config.yaml
hidden_size: 192
experts_per_token: 1
d_expert: 480
d_shared_expert: 0
moe_layers: [1, 2, 3, 4, 5, 6, 7, 8, 9]
router_score: "sigmoid"
routed_scale: 1.0
balance_loss: 0.00157
norm: "rmsnorm"
tie_word_embeddings: false
learning_rate: 0.0025
max_seq_len: 512
train_tokens: 257200000
max_steps: 7850
Below are experts of layer 3 (counted from 0) of a mixture-of-experts language model. Rows are named router (the router's row for the expert), gate (a neuron's input weights, with its number), up (a neuron's input weights, with its number) and show model dimensions 0-191. Each number is 128 + 32 x the weight over its row's rms, rounded and kept within 0 to 255. Numbers have three digits each.
After each expert's rows: a language model's description of what the expert responds to. This comes from a sample of Wikipedia text that the model never trained on.

# expert 4
router:173040077131168028151130116205174092101184138139092076125114059144076061129134103088121156119138105101108115097147193129116136105108151138159142132154180092064136169170150142120147144145128165177166095172051130106087091140081122152099146102124133153097104121109155130136111112114192110165131150162145123152153191145139141131135154095094093088159142075126143100063146145161099117186158157139117101133140102127150106181063133121150121100127110198149140119130104138153140131122089134113141101123152108071172107174113104146152089189117096120179144082131141169161121087152098156161
gate2:080107060158102135172135128124084191073096120086114168099165087152087180120088124139161126078127103121133077117167119114168111121156119141135150171125163117126151137088195066113195141114150109151190167067156181117124130059155198090124085139061069086168120076114136119114103096091113117150099148160136095154082162123138106166136161105106124152110125098052111126128074149144158134092142134130131136139078122155094165099063143136127147149131175110107129118105178128065092077129131143148116122139125099079113136142109096120069185158185128112132073169125114113135102116071074119176
up2:169126110115121125107087118144118106107138164154106159117119168148103155122126086141171144145200122142110191173127128121071131124132152044121148124180126067107156111120142205162167133113139139154104140170134141168179080149088089097143164174114086152118117164094167081173068103158132128102126072094121115125161071109069086154087147137072137108159083172166128147117111117135087159134107116135113143123111178086144130123099075158074115155174099130127113126178181112140152152120096200165132177097102147105048080193106135111106192159083136123131204142088128089155145096150089108094
Description: Determiners and adverbs of degree or quantity, such as such, many, most, different, more, especially, often after is/was and before than/as.

# expert 9
router:220066103154203036190151137182202109090183105149078027107111044198107121092122081079111135129129157096098105110172194115074127106108135121163119153114163122088132152142151130146144119120127178160166073151139135109076108126086127138123143093100117105125148136100168179104088114092154133133102140151139159143167165146152141167102129104134067106137143111136115094104142141172116100185135139056088144120101086138147100145136111104155127116106140141140103176158094132140129134105084143154165127149152138077147106167114123147164079149126101143147172101126153167147136102129084166171
gate1:129150102158112160142119118118119131176126103163097111205163156083194120135128134124107179141106135178140148127123133131131111171094150173214185154150163091136117063178086114090108084109118125096157115090167143114166196085098117181133173172138127175122130108136129111191199107045048091117119151151167145140100151120125199102106165119115100171098097138165085155120151134136138135117136130128127090174158112096139118116101132109127114072078105164162084120127117165101110137111105137183144197165157119122146154164103166141175154197166074152148094109103164106148108073134164117192
up1:149067112079071090111115139147145124156124118067126128120145117128122089096159156158145015143079106106166142123134086114209169117149143092085098090115078142162150186144117124156142166139125165127163089161136162087115074128115129063099083156112178128173103162120091173110119100184180150117179181044165154127153152172135119150126133170140062138164142118108109068096105116100169091128073125109120105103086141183149157163129052109150131129179173148132147138136095157113133143120183131146104104109126122187096103142116111186135123089108164164127160133184152119122160150160138117175
Description: Capital-letter word pieces beginning a personal or proper name, often a surname starting a sentence or following by, such as Bl(aylock), Sw(ain), Mc, R(ampage).

# expert 3
router:198121083142151042222106101225142109123167118138080075074135062196126146126094096066114111144163166112116101083186173115137131127132129116168130198190159117068127103128152140137140126124128129159144105106139154098131103144125117151124135113123136044114132161115184172121124125090147129085094113125162107120179174165138123138119118132119070083162153129155138082091153126162146141197125146123088141116082139120132116146080106120152078144133166182165136100168108158151134116105072174113131170122126118104181128130111148102126068142129097123141109144111160178168105091174116189184
gate2:135151163121150102176131127112125124101148160111093141197085145133145115189148179128138116087058137158156116156136155122140114152166129163172117118120170115154152056117156115160128170148124132126116137145089157135096136119119153095150095144138104130114124076096143011088131123116114216147083116116125058117165170090122238134109150096132085129157066120082085192114130078142168142139178140120127197160158060144135046095127146112148132136141133086120115093076131175120139104181079135151188088142119065159136130121137124097164124165145120114111163125122176148165098101111116170109
up2:145149150141112101191095176180139154139127128115111156173104158125158130186199141103140104121067147082152158146139146147121168154106093154186170102130147079113169035109141088162108153118121151136152123158091162153147122096084154136133110149144119079188133070128171039127091087118098184163096080168148091121168150112184195136152165102117090137155090079141094129123120105145190166151155113161096097177155102136103073115157115091114152126146149145138124097103122126083176126122101145138167128131095097170164160102156117151173133206135105166067177167086142124164126095098128169155
Description: Wiki heading markers and the line breaks around them, such as ==, ===, and the blank line after "== Species ==", plus list dashes and heading words.

# expert 15
router:181036086165174071135172113200176101100140138171100062100124046163083112111117118079109127147089156121144137094164166140116083099125128144169108168150143143092161173125167101134143130134159120155139058135133121132078140126067110136130143136101102102091107168144204157096116096120210166130139149135127120128146149168132156156109127114129081107140138079140140126074147122161129114171144136093080129152101110112139114167122127101147062095147170138183113141179118149108113134066110116140147150172131138086143143124118140155139056148141060146172170125119162198152088106135066176194
gate2:103116157157177135192172099157114148122146098115137125020094120053117123102116025172130079159185128153167157111136095090094139091085139114142201159122142092119159124050122121155159176171105176089138132121212141113171174145126133102115132136155107150137125116145122088132068099124079067159150115129199123149109114142122145146150151176145158166142091133119153183155125124214102108144154102113181135098141127167110162129133129115134121143088098077176159149151175100085140152107149136127192122097083170110171133129133089170103175137107143145167128166126125111121140146146084152158
up2:135143161125171164116102080185113143097113073120172151092134146131086122079120124132113124166195199114202138085132102151137149117127100110158126157125091176123139115120098105132142145063174187110098130115196116124154149142156104200106102156193147115132131120122135125122139145147094115074110159108131144181110154184126113130115104113109179166033127140096152161135136139093144129170127132137149150143165038194132169117139117090178141155100123134139201168074044117107140164147130197118176073088147119097169139167132103162144140137167124118163132114097172055075125121146096110144
Description: Countries, states and city names or their endings after a comma or "in", such as California, Texas, Slovenia, New York.

# expert 6
router:168076125145171070159151155197192106086181126155109085114128069187093133092103136072093111180150173111139115080132160133117104111124100130160126157138165087124162165147148118124099146166122154165148046103120199072109133178089129126115144098078149096135130166142178185097103140106179153089111170125135131148160151145155127165125093086081087104166181087125169113057160120136143114158127115070089113129050092108144092153127106102168100117120153178160121146195115160130155100068124164145115135174169147093165120123100125138128091156143095109135161114163153133162103078132095171161
gate2:097130093161142203162144136086175146167116104097117210125111098096154145103108176139120133131188195137150140075147134116104139167121115080129104169163076177098113096144148140088155126103101083104117123150127133146138056090074141069108183161148092137133123129125117130127127104139186134113149137102120113108123160078132170144159113062098144080120084172183089108128156119111095138105085130175122142184100190133109076157098143150075131153125140166135136098100095106140138166123135035147090094136139205090113107144157054113149096095189096097141127148111121084108109122203066137092
up2:145153095095159176118168128119072146106105148130099150065071115151068174101138144115140086120112140096106157101125137194192181142144108110117183151163101127084095038117149135116120143111082066109082160145065070146172142069103103169110148119124131162096075188081113142103133114083156087137122096153173113096064126106094141150090133153115170177117047096151108064134159143163158116086155157133130168111101122169085141142165121159120091162114130114109212120143080186137093109157158133132145110146105105163106085100144126153148167102120153089167131152177121117124091162129106161160
Description: Short final pieces of foreign names and the word after a name in cast or credit lists, such as Wong Ching as, Kahne –, -za, -ko.

# expert 5
router:182096073153171061191146142229145095100166130132087066080110064155134147146102142068102096172121182126112132088163182120086135117083138115147132171170144131087135109124125137096150099139122131154176090110120129138102091147081128115127152080135123106152127155092216160158112133114169158148121138160150156154160158149143093174082103122114092077135153088173173104069159134135112135185162119108097135108032114131131121145127119114159078098177154183134155119196076162172108094099141126140161117139152145100167122143127151142120095136120101166136161115113174180174120068147111158146
gate1:122113136056122182102166161098149185153173176165099115128106177117166119073108087106114148091080135111097140115143164109191073178113117120115122077127067120174167124132133163080112144108128115161086045137153163162163104153094119148127098108116092168149119149152124076082131087131117105145114161089125129186126092111119162153154076132123078173159189139173098090146159156143147145102138103094074183127074070183107110105155114122108129162136151137150095156116120101059137181138082166202184142095145144103110167102168095148152107098097123176190081118095173125096135130138151150144
up1:102130115160157134147184139130123142103159143081085130153113154147139132098134136088074127097164079166128178163139140084083111134093109197137145103126123115156108184122105161145132104122114078185098127087136158103126144138112118107078130143133099192150096141188173129111095116103074156115164136144144100146146120130113084153186111187044105188114139097126130166149176158101100088123201140110096195099171104130127045149141179141125058139150123107160108106133068185121166120110145128139115140135096090071047125147104164093150103162164077180136111105136144182050134079113157103151
Description: Biographical parentheses and dates, like the opening bracket, birth years 195/198, "born … in", and the comma after native-script names in Chinese, Japanese or Cyrillic.

# expert 14
router:199074115147173059160146112187176108114115119157088029082087087156127149100096111047128132167104152084103128066145142136110130143111118136152164169124159118099115152177123162131117086112150154137143049195121128067119108126111096176122163123091176106143106108124197156155107103099156137173116195121138146144160197152149107129114125136106090091110130145174114111060128132095113109183122155083135115133109112110113059164091120107143075131122104170144116133151098155127101111089110153106122116107144154078175114108146119147146085213122126124131150118164199183151128102171124164153
gate2:131113115090101131139114103194185149151138103107169035123158082044054112119135144198133143133138108148129125126153168150173169153127109068194155098123175119122090174123175140102149157143159123106156105150137110150169096133152226096153155145112188182152094134130136098135140155131174141155106108063165091159088170136155117179122123158117102128130123169123152090049114138161132134186104141119122073147064165135109114143167118140152163095129178116167124155074130118111151060088133053122146101165120110102077094110156129112114146133145145128080100085160111134192116141144137166115
up2:130114125143161145151109160071101125103083161098103119222097175132135158160131157147133185152092141125127167159149087101107145159151125083163115186123133109125126068160096113134162101138157148121228099135158137166147133145124088125082099159137120106155096146165189168075124092120127141099247137107137108081140097172148125113154168160177152114129123123112043158188180094105096066144153152136060131124128122144153081157113109105137097115167116093116174121162141139144097141149162168112129143165144098189046173100127131103096169114149209125136106105151165144146130117118100104143
Description: Main verbs and auxiliaries after a subject in narrative biographies and histories, such as became, received, joined, made, signing, met.

# expert 11
router:183081115123149068142141106205198119117177100142093081077078074144104120101119123076093120174088145097121120087157136118121144146086105123159117134160175118084121116148146116125142113144125168160158077137094206057102109152091107130134141092105129059108101127105158173127126164092186145109112150143150118199133131195127105150079143082095120098134149080141135093068124129127128145184132121112079112138062120112172095157122095096145118144144149176148146118180086174200108076110155160172127129170115130122170094109098118141140086147113071113160152100129159163157113076171126142205
gate1:085094114094135127143144138121154104144124201128096079095118126109121093144122069122112070081146099123187120086128090140071148088082111102197181084187095155146139074111099138120109126091102106118134128079135127038156104184162103151168113140144174101143066139146110118099151138148156166137126136147111122117097151125080127119193150130143081112178160102125135082123121078168157102098140106114148133100121167104179161082131043125125081135135147115056109185103115101102160187075159164124067099150070154183149110105071092160138126104115075137135171142111125187118116099124086109162
up1:142088165121187104043147108134093152172092121137125171108136074144113118096126117140131128149109137138169145148127159101135088123106130117107117120144144188156155163180104072099123160146187115098066110187151142183123160135088179129116116117099100092162122178166109137100081150121069111145107161163089124166202122161115135121140186130100118137162113111181162171133112153123106133133223157115145132115126202109182103081140193095197112150149134161137157158111127150105113080171133172144159096152108114142124154159087182089115107134074121046168169123166093121149091170088167096178
Description: Pipe separators and small numbers inside wiki statistics tables, mainly footballer career appearance and goal columns, plus dashes and "—" blanks.

# expert 12
router:174064115172152061201136123194205085077179154165063071110128082142083151078121079075103094161113146133121103088168180125132127120150067152174125183153182122086126164172142117168151121171144161197128078161083156150089113158118144116081159096119138101110119198142163207082113132083156148157093156136165123161159153143109142163123129112139110098130145097157105097085161156156101113168126144096133113140131112095165094164110133124163121115162164143152123108116079131144107142123131131156144116161135098079158092176145081125139087189149117131117182126117142145153101130120112178164
gate2:172174118172154121154128103151155083170099093155106161150112169134076132174129129098184116126194134132027149089133124093148046154166093143132149133133108169168115102111117109098130176156103120126133097139123127139187168140140119151108128146121079091103099145163167133162118150183120124185145120143108147116118185130158186096118112109101097154073178108178145161126203166117097192127154143128112112114170132152140087118087109103120174129122058148143099115155110148084086144124053170115052089206146083078121058133135082133081127172103112112142061111139112144103140114165116140127
up2:091154162115061144139124144128126146151129112135117059110073121144135108120069184151088064176035153131142089185163126173162116165128141145121149128139207126132163106107113123061134195130118121099112117116135119087187098184137187117132101159081124106116126126091137093099176146120136136090105170132171085154117146136158226099193193078113125136152174132162215172126077101140127112144110109138141117167098097109128092102108133178171158143156136109100137121120142058148193107141125083124127106119130135163152140162185076128144120151168126174104175108132145087117095130143134111089
Description: Final or middle word pieces completing a longer word, often before punctuation, such as auc-tion, radi-us, robu-st, acqu-it-tal.

# expert 10
router:130074092131169102213131147207147120075178128160104065137117070153120144091110039082139105137144198128140108100145141133079077136129140094164102179141170139113145133159178130154175143138116125140130084158095196133134134124114146166100147102088141096129135149131147161124117114083188172125088130138162113134167123181129056169117135065101093102149149108116166095089132131143091134228157155115163103127064113112146118135073073104165066106096136170129149166212108140160110128131119115160134113126125120131186105174128091130136091149146100137117144129154123151136106111119104210152
gate1:127124111174095133121153122194180181097161093116159147155138130068107178127129133074135164053133103123135105143132122111074145144131108132093153117184124160155123124103140099121123126152101128071163194225099140127167155203096121171157132154126125117165072132128195141178129127178129159149120139158155132076109127130131185113116109158151177135134147088111163114118140159163085149136099141083114130024122103099118224117109150160093095136099154176157100138129121133040131186135080115122155151190097193160116136145126137172145108157098122124179167129117140163106127114071120108166
up1:174086138163149118101130138103142123117136134131104160129110074207173137116135100215117163168078145160111149137103139146116114138144122158130142155121136166128152151154103149146126146132128071159110115100139091144008142107145176114060192127172115105140157095137138117140137106146120148121131142153070141117147143160122152151108083166158127140112065170165115109136101093119190139075067099101127166156086157134139083126132132072106166179134143086114079151166133107062163118091076126175112127081065142141185147122135116145226175108132152105152123183124086092227138150110136104134
Description: Field names at the start of infobox or list lines before a colon, such as Born, Coordinates, Owner, Genus, Postal code, Website.

# expert 8
router:233082103133186095149120148174202095087176128151073041095085038201107122115102142093105123152114191135102100086189163146109123118111101125176125186150157131102157127147148140139170100141152148159201070152094166118077104115132093140137143069087111105155123149106186200119111142100177136123125128127165125107191153159142113174113110095097127097135143094152156076072176145140125099182157181104117132139117094096119115165108106118180114125125135169155141128161093146146132120103093150111166118147104089107174089141123129142101102160144107121138163090131116147141127106124094135170
gate2:136110103144185157118127130181096103191111078064106133140109121112100105095152141102150113158118108095139118137177120129097106181073125082112081092125106231156127132122128131165112134142078074097063161127134105103063141097149164150081103148126157102115089102125105131118145159140189120146100107142153132186094135099105143058107090113067070148161185086110179128174091160113138113058116130136117119129168082086109086136134123206143093123183136132099128109135116073122109104117168162123135151146148120129190140168198084177085094145080147132133154143093072122092110098156133064138
up2:126124107082110135135179215142122117125120092086136120199160121251127104130132171118128125092092059140125127156201111147177101144103091174143113114133125139085155132116122142113124107120178136103150120096178196135102080180123128177112075123153185075130136139142160173150084148121102088128111160108150107094141127163114049129142103144153049128152078125183089118147132160161162122084102157097108080108112137163120139123106165125133209093073084090089148145159142087128145160170107141118109103177132131082126141142132090130104169093134094158126162067067107139133082101131095130147
Description: Head nouns naming a person's role or a work type after nationality adjectives in biographies, such as football coach, politician, studio album, band.

# expert 2
router:206081092161171086173130120213161101099191139122095056106105067161132106115117133052113129160119167132120115119175184147134088121133097134169142188147179099070137135126163150119168163107109161144143069100116163091133126128120137115120172088127127049104121141105177131128101125097173158074094150162131122146167150215124103165122087102141108082161142139130132105067137113184139157155150128114126140144085141152168089126069132126152102144152190165174130111217109168124108093131100110138128154146143110092173129110122136101141074166127121102102161156160134147150169113131100182180
gate2:070136117137132152104159104095152149151159119122105152139103117144116094127092187164119089105111087086135128156157118142114082117154148120119143171157102141147102065147096135112146159131204131105134105117144156099098053167168138048198139094116136149161161149200119097091201106124098041180109143141103096119052122130131142060141083087142111178130096118133160162125102139132079091149133070181156119107142094142103137148142135124135122118124052142146146119085159159066193116128127156145080139128154149083154146109160129144183070075102127149083171126129087171147078104139177189111
up2:095141126121111178153116124183126119120110150119111140186146124130095084185112130142170048167117124156135125155130159171136121076165150142113184092102125124178125080171130179121134066111083167111143112176117112137145078123147117124161099128161147157086159156128130097065096134189170121166102089171124126161087177165133085143154112093138079106168122123161150075108091143052149111096108139187196195083125103136108128142156129143172075099089110137049075095149081136171188098126131094117135091105123143151156132177150097136109073184059208144147126108138118135143110084141132121131
Description: Line breaks, pipes and separator rows in wiki tables, plus header words such as Votes, Candidate, Rank, Apps.

# expert 13
router:196100109113207072177170132177172113094153117151106085117074077153061114107113067118099086149104128094115099092151142096100140150145132144204076148146171124085114091151159133120179108142112174172140068105122156116114135134086154135110145151103123049115118159125148135134139128081175169137127111140152121177191153180129068174127102088135084099102153134091150092088145127159130147159164140127108136172069096099142116157115062101177102081176152145132110150179106145162119137129171143163142131129138123103169097172112130153152084136121046159137189122161124180135146072167109161125
gate1:113102103126109129140147135108089131060173152108127152082109179112122137078148108148124093158136138095170118109127176112083137118146118156090161085192199088136113114142103121161157160146111110131198144168110112088137118127121177129159095128075077135111116086131150100129174155111215130101065121118117195195100132131124118160035187180134100113134172152096102134145123117093121095176167168183159133131061118116077103108170134132129117116124139120164114106130096079201117141159146152086094100148147099136142114127104128146134139107209107110140070107212109114133084092102147044135
up1:119173044173092187126094042154164121147152153162162113175139119136070115069119163109106130130129098133179164146119076108168074150185142172162064141095106154086141181100153185133161137162180111102103158181116152171153131154154137178114132117123169112114160171127144152106146079158132141200085054087190098145145163101151135107103179091109172118126062072133077137117151147144136149099157138143117155110140136134094120140128115059155146094137159093121117103100134108170180154147155111145161138098094104165184124117114156094103097168154163145171106099097101156093164148158129142106
Description: Degree, minute and second symbols and decimals in geographic coordinates, plus infobox field values like "Least Concern", units such as cm and sq.

# expert 7
router:186075105166172097172117108208176071125212134114089038084073036178089111130098117081085108155096129139107148097179165154122120137116102145173117139139163133068121126136152107164160103160134159148152093090092130124076113134078134141114166079087105105135120147153184160112120127120164135133105116175165134164173152151108114156122139077119110098133127112118136073099140145150144150191138168137102136171085116109148100161130119080167113130114114164159148141150118155139130083099130152108168128144139115074182117134111143155132093200131049109111147110103133178164094114172097180187
gate2:151128111145140134183170158153132143132152139144156141097120106127159060086120169110105163185126119169076160131164135124130140161109084076169157147084152108120131165123116162183089110132140180139101106136156081115129147113179134167108048114118134122133128180069129155092102162132092161108141112125182116164163123094041175096096129134095159125138095113144105072146099147085105110216149172145164104110070123144083220119106130175126129080140130152140080137156185151157139112073090099129073124142123081113081133152171109077135110210085120111081173134105119164144105148176185131128
up2:139145218183129117144087165139119119162131077182150115083109127094141157125173165098114143129088172101187101072108167107133069097074157130116123140099119097155108042158101154149145108074154147079135097120144106104102136150178170147114131187079113109113110116057066092153085114144091172115086059167106138113116092129083074124091106119152163100142136153134152125119130115165141055184159153164138127139106131100146125138134073135126164128083126130169133161165178152103160181080128166160131148128092117132143083078108104107104127145157199170111146093128068146144150144198109142163
Description: Nouns and ordinal adjectives right after the, his or their, such as first, same, year, century, season, city, novel.

# expert 1
router:190079142158164067170140089190138091093179109151111072087076095145119105159147089092108104152128151134137106115174173112131110146127105112151135149151194111062118103118157153112143122118113128153143096152112122118078121168068101144083146081085166130120121167111168146080128115100204119080128166134163132131127203125138095175100137124077094111121138128139141073065137104168126117166137124151090130144105105109149063172092111087154068123155140190148153108142140180151175096114093143152171167161151116105173107131106096160179143179171076108153135124097185146151094048164102168154
gate2:179114106185128097126118103149149109067117113150147177091089091162099116146105123109117096100097135167144151109111107125143088149123075119095126148118167160191153073136130140070170068110169159073112081135078134119162152133159056156116075091056126182144195127118148101141157067119096107160136090107162089131119118167121107130054167142156115119120160096146140110112175164137197098090090197145161143101103103134133154113196128086084151106157137102107106173160166162084166183126102142160178161178118176114095132134096154151080107105094131126120116163121158140167057105133130079147
up2:089147150102156140116074109128090029154104134122135141139142127099172139074116172133109131165107109145149123119159097161134148128170143115106168121196138122143140141145124065137122079094142113128075132075158098127167120134151106100092115072125152121164122116122158111128158094146163136071126192129094069110118143122135060082115176162170123125111157068099107123125103130144138096108113099112127150164105127070087163150175211115105168176090097205102118158133196137132123124105109095154238160119166136084095150117084129123111103128132109151101065112129149167037122075148080136074
Description: Function words opening a clause or noun phrase in running prose, mostly and, the, or, than, then, and sentence-initial The, Its, These.

# expert 0
router:213096103126159051199106082191146101143187110158059104124087071162083101161132089050132116141155142125125116095162203164121137097119133106115103126154161135084110147152126144143153116133101162141162081171113149101058110116089113131096137093084132081104112135115194182118096146114152094148080146158125137112135171137149121138117171136123121102140119160155128105076136111147160114151132157108100137134111116126159065157133140052156128119108130166145145141139104162164159126113099138119129168159115110062146086195092099121183110184134111087141153135091188124161124085163074206179
gate2:155099151144106137133164121111122126200135180127091121063088127099146170085114131128132105097123153142169116120106154082054099115118174114163084137107136077124137125147091123113166131148109131148155147158158109113114116201179126098154101069034094137126091154142190131172152114114170104149073099152196142130102105103154167144211148093095122124107135163147123192150093093113134129160176106119144186151157144185132066102150171128138125119159141137158177147131113197082135139117139122085155182155113167118141138077145125114140085047124092119049110048119119127114136073117153149160
up2:103135120162087172113140104152110134136123130228110118116104128135132130081147167087134123082170124166162147127096145073108111184114187166115154099120169117134082109127130137049117159136134154123194145129136150123086131093142142153113184120100131119077106162079148133180139073147158118023148092129194122133094112147130156126160174071108119031144131091125134148112073104100086120121136105085130149168139099067160112179138144199160130115099065103130147116029141121122111156137115091095136125135106078146123122130146143101132057121210089166151085122103113158119140142144122137163
Description: Sentence-ending periods, commas and clause-opening connectives such as which, that, while, However, where sentences or clauses split in prose.